config.toml
n_layer = 9
d_model = 128
n_experts = 256
experts_per_token = 4
d_expert = 96
d_shared_expert = 0
activation = "tanh_gelu"
moe_layers = [1, 2, 3, 4, 5, 6, 7, 8]
router_score = "sigmoid"
normalize_top_k = true
routed_scale = 2.0
balance_loss = 0.000323
balance_bias = true
init_std_router = 0.0165
lr_router = 0.000787
vocab_size = 8192
norm = "layernorm"
norm_eps = 1e-05
tie_embeddings = true
optimizer = "muon"
lr = 0.0132
beta1 = 0.93
batch_tokens = 65536
seq_len = 256
train_tokens = 446100000
steps = 6807
dataset = "wikipedia_en"
Below are experts of layer 4 (counted from 0) of a mixture-of-experts language model. Rows are named down (a neuron's output weights, with its number) and show model dimensions 0-127. Each number is 50 + 10 x the weight over its row's rms, rounded and kept within 0 to 99.
Before each expert's rows: a language model's description of what the expert responds to. This comes from a sample of Wikipedia text that the model never trained on.

# expert 63
Description: Commas after names, places or list items, often before and, who or which, e.g. "Rural King, opened", "screenwriter, and director".
down5:59 51 69 54 30 50 59 62 59 50 38 56 44 68 47 63 44 61 57 49 54 52 50 61 69 53 32 60 42 61 48 43 59 37 37 47 71 51 49 46 48 44 49 39 57 43 56 45 43 51 69 62 42 28 28 43 47 64 36 42 51 53 52 57 70 55 54 47 55 43 54 45 47 35 44 56 48 62 30 43 36 42 60 40 45 38 56 49 42 61 53 65 43 45 65 36 39 61 58 52 45 51 43 65 37 60 31 50 45 55 57 51 41 54 43 44 49 61 38 58 54 36 65 57 39 33 53 71
down6:60 64 53 30 57 45 55 63 58 50 47 51 45 51 59 52 53 38 45 63 43 32 70 48 52 38 46 42 37 71 47 50 60 56 50 43 29 42 65 48 44 31 49 51 46 48 54 47 40 52 38 50 49 54 57 36 55 55 35 46 53 69 82 56 52 38 58 69 40 49 52 54 37 37 43 58 41 46 48 65 64 48 60 40 43 35 61 42 28 50 54 55 50 51 64 52 53 60 76 56 47 51 37 31 46 46 50 43 56 66 62 31 45 57 47 47 38 56 50 56 59 44 43 48 52 38 57 59
down7:54 53 65 45 51 46 35 34 61 47 36 48 47 66 48 43 51 50 61 56 28 42 61 47 59 40 52 41 42 48 60 35 49 34 51 41 37 44 48 44 60 39 50 53 64 53 56 62 56 54 36 54 50 50 55 53 48 33 64 51 37 50 63 46 49 31 54 44 58 63 53 49 66 51 48 47 59 61 59 50 73 42 65 48 45 44 44 61 43 65 55 41 58 57 60 79 27 40 48 43 66 44 57 37 43 53 35 50 45 34 75 41 55 58 37 57 64 41 47 58 56 55 34 50 53 37 38 54

# expert 25
Description: Capitalized first word-pieces of personal names and proper nouns, often completed by later pieces, such as Jeff, Dan, Matt, Nick, Kir.
down0:42 46 55 44 46 66 66 54 39 55 40 43 44 73 39 51 80 38 61 44 48 39 56 59 55 36 67 36 42 58 49 47 35 58 53 58 63 47 52 47 67 42 57 59 55 32 29 39 59 41 44 42 41 51 57 42 57 69 53 41 43 55 39 51 48 46 53 58 60 53 51 41 17 50 61 50 53 54 77 62 60 43 58 44 47 51 47 59 27 48 58 30 53 50 46 46 59 41 52 55 43 53 60 46 55 65 54 59 40 38 55 47 53 45 47 51 45 42 50 45 57 58 35 66 49 49 36 48
down1:64 53 55 58 52 54 53 57 48 46 22 55 35 50 47 45 40 46 61 48 66 41 68 52 46 52 34 59 44 53 43 39 38 45 51 58 43 34 54 51 46 45 35 49 50 47 47 48 53 57 53 43 66 56 55 37 47 64 39 47 51 50 41 53 38 53 52 71 44 47 66 42 58 44 47 56 73 62 46 43 47 55 60 61 56 53 57 50 82 53 39 34 51 68 58 40 36 77 41 39 35 54 51 65 52 49 44 59 56 23 35 53 36 37 64 54 60 58 49 40 52 52 46 41 50 45 42 59
down2:51 60 39 56 49 47 46 68 40 41 61 50 55 64 54 46 57 28 38 63 56 32 55 47 42 44 44 46 39 44 45 48 65 65 60 57 42 32 32 36 37 52 47 63 54 50 61 32 58 71 42 45 43 45 56 51 47 48 58 32 50 63 62 43 48 70 50 48 63 50 64 36 36 54 54 62 36 60 65 39 37 38 50 56 57 50 59 39 46 56 48 52 58 38 53 67 67 55 40 51 50 44 44 64 63 65 42 45 38 45 39 43 43 48 43 61 55 66 51 41 54 40 50 74 40 40 51 59

# expert 32
Description: First token right after an opening bracket, usually a number in sports tables or years, like (1–4), (1992), (4.6%), (born.
down0:44 50 53 37 43 56 58 39 52 50 62 53 56 65 41 50 37 45 67 48 44 36 54 46 40 51 56 46 54 46 60 54 27 62 43 58 54 54 33 73 44 42 56 23 35 44 50 44 47 35 46 48 65 43 63 55 62 51 39 67 55 58 53 38 49 53 39 43 61 36 48 43 69 67 58 67 57 51 48 75 51 57 67 65 37 45 49 27 50 40 60 52 52 52 47 57 37 54 56 63 38 50 54 51 44 42 46 42 41 53 64 51 61 47 38 31 60 36 52 50 54 48 44 62 32 56 45 58
down1:39 55 56 53 39 48 32 41 61 63 62 48 50 65 52 40 53 37 35 50 51 48 41 49 53 60 64 48 43 50 57 44 42 47 47 57 56 53 53 35 40 50 56 42 50 55 56 69 64 35 42 47 35 44 48 64 53 44 66 39 61 44 56 48 54 47 62 41 37 55 51 51 40 49 57 49 43 37 55 53 43 33 33 59 57 45 51 68 64 44 52 44 40 67 41 51 48 42 41 56 71 50 59 32 67 78 68 63 42 51 40 48 53 32 56 71 62 51 43 29 40 46 48 56 60 65 34 35
down2:35 54 44 53 48 45 49 57 68 55 44 65 52 55 51 41 39 55 46 60 75 52 60 65 44 45 53 53 31 40 40 41 41 59 75 62 41 41 61 67 59 61 67 45 40 42 48 48 50 61 50 45 57 50 52 36 45 49 49 33 42 45 33 52 50 57 55 37 37 46 60 46 47 54 68 50 54 59 46 47 55 58 53 69 43 30 45 47 58 55 60 47 38 41 38 44 59 51 60 47 57 51 36 77 41 58 36 49 43 31 51 71 45 53 36 34 53 60 39 58 51 44 58 55 41 29 54 61

# expert 51
Description: Double line breaks ending a "= Title =" heading or paragraph, plus infobox field labels like Born, Occupation, Binomial, Species.
down0:40 48 68 60 29 52 45 59 52 45 70 57 59 49 61 36 22 50 41 47 54 40 44 40 55 35 30 75 50 48 56 37 47 42 68 37 34 36 38 51 69 58 64 44 46 51 29 42 54 47 53 47 36 60 53 63 64 40 54 40 47 37 46 43 49 59 49 56 61 35 41 45 52 68 50 50 56 51 44 39 46 52 47 57 55 47 66 59 42 70 46 54 45 55 46 47 62 53 37 54 33 40 56 61 39 52 73 54 54 43 39 55 58 45 48 51 44 48 44 65 51 56 56 62 56 60 57 55
down1:53 56 57 57 22 47 52 46 57 59 40 55 61 52 43 64 57 55 38 54 37 37 56 45 32 64 45 67 31 47 44 63 72 51 40 57 47 51 58 68 48 44 53 63 41 54 58 32 62 42 61 55 65 54 64 52 57 40 38 55 52 47 54 58 49 34 34 56 52 71 49 38 63 60 55 31 44 53 64 55 50 43 54 68 51 49 43 42 52 37 62 49 47 53 51 47 51 56 42 48 59 33 39 49 60 54 40 50 35 54 50 31 39 33 39 41 53 71 54 42 36 40 63 59 49 35 49 50
down2:47 47 48 50 60 53 44 40 43 34 61 58 36 48 58 65 55 36 50 36 38 66 62 37 58 34 56 44 57 50 59 61 39 60 39 41 43 55 71 45 62 55 56 43 83 57 63 37 41 38 50 52 42 56 63 48 61 32 53 58 47 48 54 42 52 48 35 52 33 56 67 40 51 51 44 53 44 55 54 70 53 63 44 49 49 46 41 46 42 52 61 49 49 55 37 65 29 33 48 60 48 56 56 52 46 53 42 36 52 49 67 63 60 56 50 33 48 42 53 52 53 60 45 41 18 53 55 61

# expert 46
Description: First token of a cell's value in data tables: numbers, zeros, dashes, blank cells, and names or terms like MPC, Chevrolet, Incumbent, Decision.
down2:55 49 37 45 54 40 39 43 42 49 46 63 53 41 54 43 47 32 44 66 55 52 56 34 56 36 44 51 44 36 51 42 42 29 41 46 41 50 59 32 52 64 60 56 51 56 37 48 51 59 70 48 56 60 48 43 30 46 49 50 62 49 56 52 31 65 58 30 73 41 55 62 44 40 66 46 61 40 44 33 49 41 50 41 55 45 70 49 50 51 50 55 54 44 55 49 56 63 58 45 51 62 51 55 66 33 62 28 57 55 48 49 71 46 69 50 35 78 38 47 52 49 56 59 50 42 57 62
down3:67 49 12 53 45 52 65 50 46 53 49 53 53 46 46 49 45 54 47 55 49 52 28 46 52 49 67 48 49 71 57 52 41 44 58 24 42 55 52 34 51 49 39 35 65 61 59 48 26 59 44 31 57 54 38 47 55 51 53 57 63 61 54 56 54 50 69 49 45 46 49 51 47 63 66 34 44 62 53 38 48 52 64 49 33 65 48 30 53 52 52 63 43 53 55 36 32 56 53 49 57 76 47 60 51 48 42 49 48 44 62 54 45 54 62 48 51 46 51 41 44 47 59 62 55 30 52 40
down4:38 40 43 38 62 47 37 59 54 51 61 65 52 53 57 38 70 49 45 64 57 51 51 43 62 55 54 62 54 47 54 62 66 58 57 58 57 48 42 54 36 51 52 56 52 46 39 37 33 47 46 64 50 37 51 53 49 54 67 35 48 34 30 49 50 50 42 30 38 53 49 46 57 43 54 45 60 35 49 69 47 67 46 51 46 55 59 39 45 58 46 42 44 66 53 40 37 62 33 52 54 41 64 39 58 52 62 65 74 49 47 42 66 46 36 34 41 55 65 49 55 49 47 45 50 66 42 17

# expert 41
Description: Modal verbs, not, also and adverbs placed before a main verb, such as can often be, must have, will, usually.
down1:48 57 55 57 46 57 44 50 48 33 37 41 41 48 61 47 50 59 54 58 54 54 68 58 51 65 52 66 57 73 42 45 41 52 60 46 44 51 46 36 49 37 58 48 30 57 46 46 53 31 46 42 45 53 48 53 66 35 56 55 47 36 41 64 51 69 69 53 50 48 39 51 46 45 33 53 61 38 61 31 65 33 40 61 36 44 57 60 70 38 40 54 47 60 58 43 48 27 45 49 45 69 72 49 53 57 65 55 59 42 54 40 44 52 31 46 52 58 46 41 63 40 64 38 51 39 55 59
down2:60 53 50 53 50 34 56 42 59 46 61 70 57 46 59 45 49 51 51 46 52 41 46 50 38 55 60 63 46 26 43 33 52 54 65 63 38 59 67 38 53 49 61 41 44 45 50 46 52 32 50 79 58 36 38 50 48 28 42 61 50 40 60 59 43 47 41 44 55 53 34 59 63 70 46 54 63 59 48 30 48 30 55 63 37 38 51 44 59 39 60 46 46 59 58 50 55 43 56 41 36 52 40 28 36 50 53 51 49 44 56 70 38 60 59 65 58 57 42 62 60 50 45 46 41 44 51 65
down3:64 53 54 45 56 50 62 52 52 55 44 62 37 56 68 61 48 54 81 69 49 58 42 44 32 51 53 60 52 47 52 48 58 68 61 52 40 43 47 46 69 50 49 48 59 56 55 26 53 58 45 47 58 34 59 44 47 61 37 65 53 63 54 46 41 39 54 66 46 55 39 43 60 63 42 55 48 34 37 55 50 52 53 54 38 45 48 32 25 46 46 37 54 59 35 41 58 44 52 48 58 31 54 57 50 50 29 41 38 56 56 44 37 57 42 45 53 31 34 58 35 56 61 47 38 54 61 64

# expert 35
Description: Opening pieces of words, mostly capitalized ones such as In, Ac, Sub, Nu, plus hi in Delhi and hab in inhabitants.
down0:59 52 58 52 54 44 48 47 62 51 42 70 42 49 34 50 79 70 53 44 61 43 41 56 41 31 47 31 33 65 45 39 43 51 38 66 48 61 66 57 42 60 38 61 47 61 47 61 36 31 56 64 43 45 44 47 36 46 52 38 52 50 40 47 63 43 46 61 63 46 52 39 63 50 57 63 35 51 43 48 56 56 51 37 34 39 45 55 43 54 49 49 54 59 61 56 42 45 59 59 44 45 50 56 66 43 56 59 45 48 38 34 47 71 62 24 44 57 68 50 38 66 45 54 46 56 44 47
down1:53 47 53 40 43 41 40 35 57 49 53 78 49 46 46 43 38 53 42 58 49 53 51 51 53 57 47 35 26 56 50 57 69 37 69 39 41 45 57 62 58 48 58 55 59 51 57 40 43 65 49 48 26 51 54 43 59 38 44 52 53 29 51 34 36 49 75 63 36 59 58 59 32 50 45 48 47 55 46 50 55 41 57 41 56 42 42 74 38 47 34 43 67 56 61 64 63 52 51 63 59 65 51 60 41 50 44 35 52 49 52 49 57 54 44 32 53 53 49 62 39 33 50 60 47 63 61 53
down2:58 58 61 26 35 53 62 35 43 58 53 50 39 57 51 54 61 53 44 46 41 43 40 35 45 52 51 67 50 57 47 48 43 66 48 37 55 71 54 47 65 60 73 47 55 56 39 51 49 51 51 46 54 37 55 63 36 53 53 32 49 52 64 55 64 50 58 57 41 47 39 65 55 55 65 42 48 62 35 67 61 53 45 43 40 47 55 25 46 53 49 54 41 49 52 41 42 67 39 61 43 49 32 68 58 45 57 51 36 55 59 29 45 41 40 47 60 33 50 56 42 52 53 38 28 57 68 53

# expert 1
Description: Number tokens starting a table cell, such as ranks, counts or scores after a pipe, and numbers before decimals in prose statistics.
down2:59 66 45 55 29 56 50 44 27 55 44 44 52 53 58 46 52 53 59 50 36 49 48 51 59 55 47 48 51 55 59 40 37 40 49 30 54 38 39 56 45 52 51 64 65 38 63 53 45 58 58 64 69 52 35 36 40 51 39 46 54 53 48 47 74 58 44 60 45 38 44 53 55 41 61 28 86 46 53 51 66 53 52 62 48 65 33 30 65 61 47 49 56 66 44 45 51 42 46 55 42 63 51 38 47 63 55 49 40 54 46 50 48 25 45 40 52 42 47 55 46 59 57 60 41 44 53 59
down3:43 41 62 61 52 52 51 46 64 67 49 60 44 61 56 54 51 38 50 56 57 55 53 43 71 65 31 62 31 61 50 51 32 45 53 57 55 43 68 57 47 44 43 54 33 54 51 46 65 32 39 44 45 35 52 55 43 69 51 51 43 70 65 59 38 43 47 51 50 58 45 43 50 45 39 52 62 58 49 51 58 31 57 51 53 57 50 50 35 50 51 46 46 62 54 33 55 70 63 66 47 45 44 27 42 56 62 68 50 43 56 41 55 49 64 27 33 41 26 57 46 42 46 39 41 50 49 43
down4:54 52 54 46 55 64 59 55 69 53 44 38 45 41 65 55 45 66 58 55 35 54 41 54 59 60 73 64 46 63 38 48 50 35 57 61 71 45 63 57 44 56 51 25 46 50 36 31 44 50 54 59 57 59 53 44 63 44 60 34 38 38 53 58 49 69 46 50 47 24 45 52 63 53 40 53 37 46 51 65 44 41 56 38 57 48 24 52 59 60 60 49 52 41 52 58 39 57 76 56 43 39 37 53 47 39 43 52 38 55 51 44 44 56 60 50 42 52 41 36 64 50 41 56 47 48 41 35

# expert 44
Description: Word-final suffix pieces such as -ation, -ion, -ate, -ity, -ure, -y ending long Latinate words, e.g. Deleg(ation), frequ(ency), clos(ure).
down0:42 52 55 35 47 50 56 45 57 48 47 45 58 46 52 37 52 69 58 55 38 47 48 36 60 48 53 57 38 62 46 55 39 35 63 27 63 48 61 37 36 26 51 56 41 56 48 42 49 58 63 55 55 51 57 65 54 55 57 47 40 49 49 48 44 57 33 29 55 34 44 44 58 55 61 71 63 30 56 53 55 62 64 66 64 55 50 35 45 54 56 55 54 62 49 37 49 35 56 44 45 33 41 29 66 55 50 64 65 43 61 45 50 51 33 43 49 50 34 49 36 53 60 52 73 44 57 58
down1:56 61 51 55 53 46 59 39 29 64 44 37 40 38 43 45 62 39 33 54 60 55 31 69 38 49 41 71 51 51 43 37 42 46 52 53 45 66 53 39 54 66 63 51 44 35 54 53 30 35 42 54 47 50 68 47 52 43 47 57 45 54 51 44 38 43 48 48 54 40 40 66 36 52 48 45 29 57 61 72 47 44 28 51 38 57 55 54 64 59 51 55 58 51 62 67 49 55 58 54 53 64 51 39 62 73 42 38 62 57 42 57 63 52 64 37 49 51 36 54 60 60 58 38 47 45 40 41
down2:62 54 55 54 44 48 61 45 48 54 63 52 64 53 55 52 61 48 51 55 59 47 50 42 47 44 60 54 56 49 63 53 58 45 51 57 51 36 63 41 50 28 54 45 54 54 57 55 50 58 58 54 41 62 59 66 63 57 59 47 56 53 45 52 61 58 41 44 39 35 48 46 41 63 50 56 50 54 43 46 37 49 45 41 39 44 42 56 41 50 55 32 56 47 52 35 57 46 28 53 44 39 48 52 67 40 77 62 50 66 63 50 25 47 55 43 46 55 44 23 64 47 39 42 10 55 60 24

# expert 33
Description: Opening quotation marks before titles or quoted phrases, and naming verbs such as called, entitled, titled, renamed.
down0:51 51 44 54 71 67 44 48 47 64 61 47 72 31 60 46 39 43 48 56 42 50 56 53 50 44 48 51 55 56 43 50 68 48 50 56 46 53 74 58 59 30 55 56 47 31 35 32 29 54 55 49 58 51 38 59 53 45 40 51 50 55 33 50 40 46 41 46 66 50 33 51 38 41 60 32 53 64 44 53 50 46 48 49 66 57 40 55 51 38 38 53 63 49 46 60 52 47 41 42 40 52 54 38 55 53 56 36 45 53 35 45 69 42 66 58 64 62 43 44 84 52 45 41 51 39 62 60
down1:42 57 39 36 36 61 32 54 50 47 50 64 44 52 48 66 49 58 58 67 57 52 72 46 61 53 51 45 49 71 60 48 60 48 56 49 43 53 58 68 46 39 54 46 48 53 37 56 54 50 46 41 72 28 44 51 29 55 64 42 36 40 58 47 45 40 54 43 30 44 57 40 36 55 61 45 52 56 43 57 38 56 29 66 37 50 45 47 62 48 41 61 37 58 39 55 57 45 53 55 39 52 51 48 42 54 56 40 53 57 50 63 61 45 57 43 41 50 47 50 55 48 61 66 57 12 66 60
down2:49 44 43 42 72 54 63 52 59 54 74 41 39 54 40 42 52 45 37 39 62 45 56 71 44 32 55 51 54 60 24 45 61 49 62 35 47 39 63 49 54 59 50 40 54 31 29 45 44 61 50 49 44 62 55 61 51 61 40 70 44 60 60 45 58 54 59 51 43 55 63 44 56 43 51 47 51 48 62 61 56 41 51 53 51 37 46 59 48 59 56 46 40 58 34 63 39 51 58 36 29 73 44 39 57 60 64 54 46 46 55 43 55 49 44 29 60 43 47 47 37 56 47 36 65 40 52 33

# expert 2
Description: Dashes, hyphens, slashes and "to" joining two numbers, mostly year ranges like 1995–96, 1986–2000, and scores like 11–5.
down0:67 53 49 67 55 34 50 51 45 47 43 60 45 44 47 47 42 57 54 51 80 54 55 54 61 61 33 45 49 59 52 40 46 40 68 53 50 35 33 55 53 56 53 52 67 58 52 61 36 54 38 45 51 46 40 61 54 41 60 71 44 51 55 51 50 42 55 38 49 48 46 32 61 39 34 53 42 58 48 30 55 62 49 46 45 49 58 54 46 44 57 53 55 41 43 63 55 42 43 48 56 34 32 58 52 53 31 49 59 37 37 44 46 73 78 49 34 48 55 53 36 45 60 65 68 39 31 60
down1:38 37 46 51 52 49 38 58 40 45 57 39 58 56 46 64 45 77 61 61 52 52 59 45 52 42 58 36 42 34 57 42 46 33 54 64 40 52 27 49 72 64 30 68 72 39 57 66 49 45 48 53 56 55 38 35 50 66 42 38 57 59 50 35 58 48 55 53 64 65 46 45 59 38 49 41 54 41 60 46 37 54 57 49 40 39 37 48 44 52 68 57 54 44 56 47 59 54 54 51 48 56 47 58 48 51 49 53 41 44 47 43 53 43 35 43 40 44 42 44 47 49 39 67 52 86 55 48
down2:61 30 44 49 49 57 49 50 62 50 59 36 44 56 39 45 67 45 41 47 49 40 52 56 63 49 50 50 40 46 46 40 42 64 55 67 55 53 49 55 40 62 43 38 53 65 41 44 58 65 47 61 53 46 29 55 65 40 64 50 50 51 48 49 56 59 30 57 50 57 61 31 52 29 41 66 57 53 47 39 47 51 80 60 47 49 42 41 45 54 41 34 54 49 55 45 65 67 49 43 43 55 29 39 53 62 57 23 48 50 52 72 36 54 56 50 55 50 51 45 57 36 47 44 32 55 70 52

# expert 59
Description: Pipes, small numbers and decimals inside sports or election stat tables, plus the ult piece in faculty and penultimate.
down0:60 77 48 59 52 53 40 46 50 59 43 47 48 46 46 49 65 64 55 57 38 64 50 47 58 46 75 60 29 50 54 71 52 41 70 52 26 70 47 48 65 54 36 55 43 53 48 66 34 40 42 45 47 50 56 53 48 40 56 51 51 57 50 49 39 43 56 52 62 52 48 59 56 60 56 34 71 46 47 39 59 33 55 30 47 63 44 51 50 44 53 50 42 40 52 56 42 38 39 41 44 54 61 55 44 52 39 63 32 42 70 53 57 41 62 36 32 43 50 46 61 59 30 42 44 55 38 48
down1:33 36 55 49 42 66 62 40 38 41 47 63 49 39 45 62 69 48 35 46 56 66 52 62 45 62 74 39 56 61 44 50 46 60 53 56 49 47 53 49 46 44 55 49 41 46 50 39 57 50 33 67 49 45 43 59 65 79 33 30 57 50 56 59 54 51 40 61 67 51 58 58 69 37 60 45 57 48 53 51 43 56 53 36 56 64 49 60 46 31 62 52 56 35 29 63 42 39 45 50 43 40 44 61 35 51 44 45 36 36 41 64 46 45 45 59 53 32 46 58 38 60 52 49 56 45 52 47
down2:56 63 53 47 56 61 58 34 38 55 40 30 29 60 67 52 52 53 53 47 53 57 50 63 47 45 28 49 56 39 63 59 48 53 51 50 60 45 47 39 66 70 61 57 35 53 45 52 32 55 64 68 58 62 44 61 37 62 33 47 43 50 52 43 53 54 40 46 58 47 40 49 53 73 35 48 44 38 55 41 51 42 39 61 62 45 57 57 39 63 38 38 47 51 55 45 43 51 49 34 51 51 55 62 41 58 64 36 57 62 56 39 47 48 80 27 48 53 34 44 39 57 49 56 50 53 44 41

# expert 19
Description: Plural group nouns such as children, songs, games, students and events, and colons introducing lists, e.g. may refer to:, Formed:.
down0:62 26 61 42 36 23 43 41 31 45 62 43 34 33 37 54 37 75 50 43 43 49 58 57 53 50 63 62 33 39 55 61 46 40 50 67 56 61 50 56 52 50 53 38 44 51 57 71 59 44 42 40 48 67 71 60 38 53 54 51 42 70 47 42 53 45 46 51 48 63 50 58 33 54 44 55 48 37 55 49 51 58 52 51 67 49 39 45 40 40 58 53 45 51 47 56 58 35 54 48 41 67 61 50 50 46 71 60 51 65 39 46 56 52 46 36 42 51 61 55 59 57 49 61 45 46 53 32
down1:47 44 57 41 49 62 45 36 51 46 55 42 46 47 39 45 32 52 53 52 37 49 50 57 45 68 43 48 69 61 41 33 45 32 49 69 45 58 47 55 73 40 33 57 57 65 61 59 45 45 36 47 66 61 55 60 49 52 30 43 28 34 53 47 42 45 51 38 60 49 47 70 59 72 30 47 41 36 51 81 49 51 51 58 60 49 37 55 44 46 48 56 56 43 54 62 55 56 59 48 41 44 68 53 60 42 42 67 60 50 59 45 46 55 50 48 43 69 47 52 58 39 39 47 45 40 48 42
down2:56 51 58 52 52 66 61 46 70 52 49 69 41 69 65 42 60 51 51 46 52 55 48 36 53 42 47 60 59 62 40 26 60 64 46 52 50 59 59 69 34 43 38 41 53 43 42 51 41 27 54 56 38 60 39 48 41 42 53 71 57 56 40 44 56 42 63 56 49 49 66 55 53 66 47 38 51 45 51 51 55 58 44 61 48 38 58 33 35 47 44 57 31 67 38 58 53 53 48 50 27 55 31 39 40 57 66 27 45 53 61 55 58 38 56 53 56 57 43 41 42 54 31 52 50 46 48 52